Weights of a small mixture-of-experts language model, trained from scratch on English Wikipedia: vocabulary 8192, 4 picks a token.
Below are experts of layer 6 (counted from 0) of a mixture-of-experts language model. Rows are named router (the router's row for the expert) and show model dimensions 384-511. Each number is 128 + 32 x the weight over its row's rms, rounded and kept within 0 to 255.
After each expert's rows: "comes before" lists some tokens at least twice as common just after its tokens as in all text; "mostly gets" lists some tokens that are sent to it at least half of the time. This comes from a sample of Wikipedia text that the model never trained on. Tokens count by the router's weight.

# expert 3
router [ 64 155 142  98 136  93 169 139 175 115 143 118 177 137 125 134 132  34 130 110 129  93 129  79 114 105 133 136 195 104 110 137  89 148 129 116  69  36 134 206 114  98 109 161 141 114 137 152 161  83 159 128  80 156 172 134 220  73 131 116 201 150  96 120  81 142 117  87 114 107 109 113 135 156 134 139 123  40 143 123 136 195 113 148  86 142 131 123 155 186 129 150 138 150 107 143 128 111 166 133 124 129 136  67 136 114  97 127 112 146  88 144 119 144 156 204 102 124 156 127 142 134 160 102 159 140 117 137]
comes before: " the", "\n\n", " The", "=", " a", " In"
mostly gets: "After", " After", " In", " During", " Although", " was"

# expert 56
router [107 156  98 119 128 107 153 132 100 134 129 136 147 125 138 126  20 115 114 109 191 100 153 102 131 107 110 251  50  87 137 129 141 103 124 145 131 117 130 134  92 128  77 120 114 153 124  32 110 121  91 119 124 149 143 147 177 146 106 136 152 163 103 144  65 101 159  89 177 130 173 146 176 122  81 110 118 121  59 124 117 125 138 124 144  55 127 180 143  98 130 144  46 127 105 110 114  86 143 209 155 120 195 114 136 129 101  79 169  73  95 118 177 128  99 144 130 141 101  82 141 123 127 130 120 127 197 146]
comes before: " |", " of", ":", "ed", " /", "ti"
mostly gets: " Years", " code", " Title", " List", " Notes", " details"

# expert 59
router [120  95 121 151  70 107 125  96 131 129  91 154 166 143 179 153  93 108 113 130 148 145 178 133 165 120 162 165 154 113 121 130 147  64 120 156  81 103 212 103 145 118 176  95 120 138  87  60 138  67 123 125 120 156 100 148 123 133 156 181 120  73 124  89 150  96 146 140 212 147 138  94 107 146 115 132 148 184  83  90 166  80 138 112 147  87 183 142 113 145 126 102  85 103 154 119 135  96  99 174 217 149 146 134 114 178 182  50 176 111 139  62 156 117  82 123 123 117 117 115 139 154 131 131 107 161 122 113]
comes before: ":", " |", " of", "=", " =", ")"
mostly gets: " Died", " Born", " JPL", " Coordinates", " km", " Phylum"

# expert 19
router [103 125 170 119 143 119 164 162 211 139 143 136 144 206 130  72 118 131 102 127 131 139 132 125 124  77 118 113 117 143  58 126  46 133 142 112  38 124 123 148  24 140 184 135 142  98 141 144 117 104 175 159  88 169 136 143 125 100 104 118 104 255 114 128 157 183 139 167 139 134  79  97 160 125 135 109 120 126 127 189 120 176 126 220 146 130 119 127 134 151 108 132 139 149 116 137 113  72 148 137 120 130 129 121 150 122 116 119 134 125 108 134 185 119 121 187  79 141 173 119 133 134 188 159 121 133 107 124]
comes before: ",", " |", ".", " (", ")", ";"
mostly gets: "ville", "sson", "ć", "5", "u", " 23"

# expert 25
router [147 202 131  91 127 114 136 124 125  72 171 113 154 186 136 151 141  85 178  75 134  16 123 140 131 111 148 114  73  92 139 155 100 138 134 113 162  85 143 210 110  73  97 155 149 152 129 124  86 117 104 111 187 129 139 130 172 111 137 128 194 116 154 110  79 134  61 158 106 136 154 102 117 191 124  68 163  48 131 100 121 255 127 145 130 133 146 121 149 116 112 117 140 146 122 136 129 152 106 131 127 130 213   7 121 125   0 126 132 171 101 119  83 179 171 179 139 126  66 133 136 117 121 100 135  91 147 118]
comes before: " the", " a", " his", " that", " an", " be"
mostly gets: " against", " took", " into", " without", " could", " using"

# expert 15
router [112 128 153 142 125 120 143 100 141 155  78 157 142 138 125 107 122 110  96 111 150 166 140 127 109  90 113 121 192 120 101 110  68 139 205 124  32 116 128 191 103  70 136 131 160 113 134 105 108 116 147 169 107 190 136 143 101  96 164 131  70 145 169 152  87 151 148 140 108 121 129 135 139 201 139 120  59 112 119  70  97  75 127 167 129 139 118 153 135 144 124 118 123 138 122 158 139 128 165 122 131 113  68  98 100  51  97 129 111  92  83 142 120 129 135 157 143 135 111 138 130 148  72 146 199 168 121 133]
comes before: "-", "\n", "|", "0", "1", "  "
mostly gets: "75", "10", "25", "45", "90", "12"

# expert 38
router [ 83 143 200 127 132 120 116 129 237 119 111 134 197 200 122 114 129  82  92 130 131 164 133 122 121 116 127 121 110  86 113 123  41 131 115 114  92 107 139 162  88 114 147 128 148 117 136 111  90  29 128 125 124 191 157 134 205  71  98 124 138 129 133 132  28 148 129 143 118 111 125  82 127 144 133  94 141  79 135 163 139 168 127 173 171 134 126 137 159 110 136 125 143 147 103 126 119  65 145 124 121 126 164 112 138 139  97 114 130 136 126 132 157 145 136 145 100 134 115  92 136 123 206 160 124 119 117 122]
comes before: ".", ",", " in", " to", " that", " by"
mostly gets: " announced", " again", " won", " revealed", " finds", " reported"

# expert 40
router [ 74 144 211 118 133 118 132 109 255 101  88 135 199 211 123 111 133  17 107 131 126 136 131 116 121 125 126 125 101  85 116 120  48 133 114 112  88 105 154 142  98 108 145 139 143 118 138  99  88  44 127 130 125 182 172 131 146  58 101 120 107 146 143 131  23 151 128 147 120 120 128  99 129 144 134  75 153  72 132 151 135 139 125 172 170 138 128 130 155 116 137 121 146 150 109 128 121  71 148 125 119 126 144 111 137 128 109 121 133 136  95 127 171 147 130 135  99 130 114  96 133 132 167 174 116 122 117 116]
comes before: ".", ",", " in", " to", " of", " by"
mostly gets: " again", " others", " respectively", "ions", " seen", " given"

# expert 37
router [101 128 225 142 130 126 124 107 238 197 101 141 189 212 128 114 120 155  70 130 132 208 131 126 118 110 123 122 151 113 121 131  61 130 152 123  44 166 123 172  65 119 145 107 143 111 126 161 105  97 140 125 107 210 138 136 170  93 110 128 121 144 127 132 136 148 135 141 126 119 116  80 141 134 135 108  99 125 128 106 123 140 127 171 160 135 122 142 152 139 116 129 131 140 103 137 117  51 155 133 131 128  79 138 131 153 111 117 127  89 144 139 138 131 124 171 110 136 149 132 130 139  71 154 128 164 138 136]
comes before: ".", " |", ",", ")", " (", " and"
mostly gets: "}", "\"", "6", "02", "97", "94"

# expert 60
router [ 99 106 160 156  89 125 134 109 147 156 115 184 121 127 153 177 109 147 104 155 172 176 157 140 176 148 153 153 139 116 177 144 101  68 155 151 101 113 198 111 134 138 139  85 134 132  66 132 137  98 140 147 158 147  85 155 133 140 158 193 156 108 125  99 122 137 135 151 199 149 130 116 118 129 120 121 111 146  92  89 153 124 165 107 150  61 194 157 139 121 108  87  87  68 153  87 148 110  88 149 180 157 125 171  99 129 180  69 131 127 145 105 122 111  95 100 122 143 119 117 133 154 134 140 105 129 155  91]
comes before: ":", " |", " of", "s", " =", " by"
mostly gets: " Location", " Date", " species", "Personal", " %", " Total"

# expert 14
router [ 86 255 105  72 132 102 165 176 115  76 162 129 146 150 134 131 136  91 171 116 143  25 115 121 130 137 127 126 119 103 105 126 112 138 122 141 142  93 135 182 133  32  84 160 125 128 123 138 127 108 145 121 158 102 194 119 131 134 125 124 219 106 117 121  90 127  52 126 106 115 136  72 102 151 133 115 138  89 126 111 116 213 125  79  90 133 147 131 179 107 130 135 124 137  96 155 110  85 158 140 130 129 168  41 107 141 103 124 119 158  98 128  86 124 165 124 145 119 124 145 131 120 136  90 149 128 128 132]
comes before: " the", " a", "  ", " his", " he", " 1"
mostly gets: " until", " when", " but", " or", " When", "On"

# expert 20
router [139 161 123  80 133 115 139 118 159  54 155 130 169 173 139 136 131  84 120  80 128  96 126 162 128 107 146 118 135 109 151 144  84 136 108 125 171  61 144 160  55 124  46 184 196 136 149 148 107  83 125 116 113 123 184 121 107 107 116 128 225 116 123 119  66 137  44 147 101 146 159 140 148 165 131  92 159  49 135  92 121 255 129 168 142 134 131 109 140 109 113 128 138 149 133 136 121 137  86 120 126 131 154  16 126  92  14 137 130 217  98 111 120 139 151 149 133 111 128 129 132 136 162 112 130 131 148 116]
comes before: " the", " a", " his", " an", " been", " be"
mostly gets: " against", " within", " would", " became", " have", " without"

# expert 11
router [ 97 180 113  94 134 116 191 154 125 132 134 102 144 123 113 128 122  67 135 132 121  96 126  56 118 130 104 128 193  97 123 113  76 137  87  77 106  66 131 160 108  64 110 138 139 110 144 135 151  99 142 120  88 146 242 118 192  96 149 127 196 102 127 125  68 130 108  89 113 104 115 106 113 184 137 169 117  58 136 116 122 207 121  97  85 142 135 116 153 148 126 144 151 146 114 125 122 101 206 132 115 127 156  40 122 103 113 122 106 127 119 142 126 101 156 152 148 119 162 179 136 133 157 121 155 121 122 144]
comes before: " the", "=", " a", " \"", "  ", " The"
mostly gets: "In", "After", " While", " Its"

# expert 7
router [ 73 199  51  97 139 113 199 151 102  98 117 112 154 104 117 129 126  89 128 142 121  80 132  77 121 145  94 129 194  98 118 104  66 140  88  88 103  74 126 153 100  86 119 134 133 106 143 153 132 104 138 101  83 125 224 128 178  92 142 133 213 107 137 111  68 121 119  86 120 107 105 148 119 148 132 152 108  69 137 126 120 204 120  97  95 133 140 115 135 148 138 146 152 141 109 152 111  92 160 134 110 134 129  49 120 107 124 121  98 142 114 137 130 103 147 168 156 129 175 168 135 127 157 122 154  97 112 135]
comes before: "|", "=", " the", "\n\n", " a", "The"
mostly gets: " His", " =", " Its", " Although"

# expert 9
router [ 83 120 113 126 150 123 134 155 218 167 141 132 162 178 125 110 110 178  89  84 135 153 126 146 125  73  98 121 138 143  98 131 101 127 136 116 136 116 103 154   7 133 195 129 145  93 137 140 136 112 154 141  81 201 119 133 115 118  63 126  94 215 122 119 154 185 142 143 135 135  71  97 156 138 128 106 118 146 129 118  86 245 123 211 133 125 114 127 141 127 102 138 132 139 114 123 105  87 144 139 127 131 145 132 152 123 114 116 131 124 160 142 168 109 139 188 137 137 192 137 127 156 171 149 133 151 133 140]
comes before: ",", "-", " |", " (", "|", "'"
mostly gets: "berg", "sson", "borough", "ville", "ley", "rina"

# expert 36
router [102 150 153 114 128 114 130  99 190  92  83 126 189 141 115 122 127  74 116 117 134 124 139 136 120 106 133 128 111 109 138 121  49 132 131 111 138  77 148 185 118 103 111 153 150 127 140 106 107  84 150 139 103 176 172 123 121  53 137 128  97  95 146 131  36 150 123 106 112 117 139 115 131 160 133  96 124   0 133 110 131 113 129 144 143 139 121 133 164 119 130 125 141 149 114 134 135 117 126 120 122 120 126  84 129 102  90 125 128 136  77 126 146 215 143 137 115 135 100  92 129 131 124 170 131 118 142 122]
comes before: " the", " |", " a", "–", " to", ")"
mostly gets: " considered", " won", " announced", " became", " According", " stated"

# expert 13
router [104 138 107 133 138 122 170 114 160 127  85 150 147 176 130 121 130 137 122 119 127 169 127 140 108 118  71 126 167 105  38 106  84 135 179 122  77 110 144 188 114  55 144 131 174 118 139 114 147  97 124 165 163 199 129 131  67 116 145 131 127 139 169 125  69 167 143 113 105  95 127 173 144 206 131 154  78 113 135  72  89 113 124 199 104 145 115 141 147  68 107 119 138 131 111 144 124 120 208 125 134 111 103  57 103 107 126 126 124 106  95 141 129 130 127 144 144 139 105 121 136 158  56 145 191 163 145 126]
comes before: "-", "\n", "|", "\n\n", "  ", " 0"
mostly gets: " 1993", " 1984", " ;", " 1985", "—", " 2008"

# expert 27
router [ 93 125 115 124 148 122 133 158 233 150 146 139 173 216 126  90 116 173  96 111 122 153 121 135 124  87 104 116 148 136  94 129  75 125 129 126  92 138 109 139  29 131 161 126 145 101 136 187 118 117 124 143  87 176 131 130 102 126  23 119 138 199 114 119 163 197 147 151 131 136  76  92 174 133 128 105 134 140 131 183 107 211 116 247 140 126 121 127 151 104 118 138 140 141 107 128 107  71 145 137 128 130 126 134 150 143 122 113 130 128 151 138 175 114 130 209 111 135 181 138 129 141 137 135 120 186 126 133]
comes before: ",", " |", " (", ".", " and", "'"
mostly gets: "sson", "ć", "ić", "shire", "borough", "rina"

# expert 62
router [ 91 120 181 164  91 132 101 144 139 176  94 173 151 137 144 149 107 101  89 166 183 174 196 119 151 102 120 169 155  67 174 182 117 131 174 110 120 153 164  92 158 135 153  76 114 145  79 151  93  82 137  79 139 173 128 164 208 131 147 168 162  61 142 122 120 113 159 136 127 153 149  90  97 108 145  99 102 119 120 109 156 134 149 123 145 110 140 158 123 105  67  83 141 107 142  97 146 109 133 116 183 162 127 150 127 160 141  98 156  91 156 122 174  54 138 151 152 158 110 112 179 169 108 165 111 170  99  87]
comes before: ":", " of", " |", "s", " in", ")"
mostly gets: " Date", " Location", " election", " species", " politician", " kg"

# expert 4
router [100 122 102 129 151 117 156 180 217 166 184 125 152 189 125 104 116 167  97  98 129 153 129 141 123  67 100 116 142 138  92 132  73 127 136 114 104 120 114 145   6 141 205 131 151 103 138 142 133 118 140 153  94 205 129 130 104 123  71 124  65 255 132 121 142 180 140 145 130 136  58  98 174 145 126 107 129 142 134 168  97 239 117 215 138 126 118 127 169 115 109 145 139 142 101 128 110  78 145 133 122 130 165 132 144 127 118 115 127 129 171 140 169 121 137 199 108 138 213 114 134 146 159 143 127 147 121 128]
comes before: ",", "-", " |", " (", "|", ")"
mostly gets: "berg", "sson", "borough", "ville", "ć", "ston"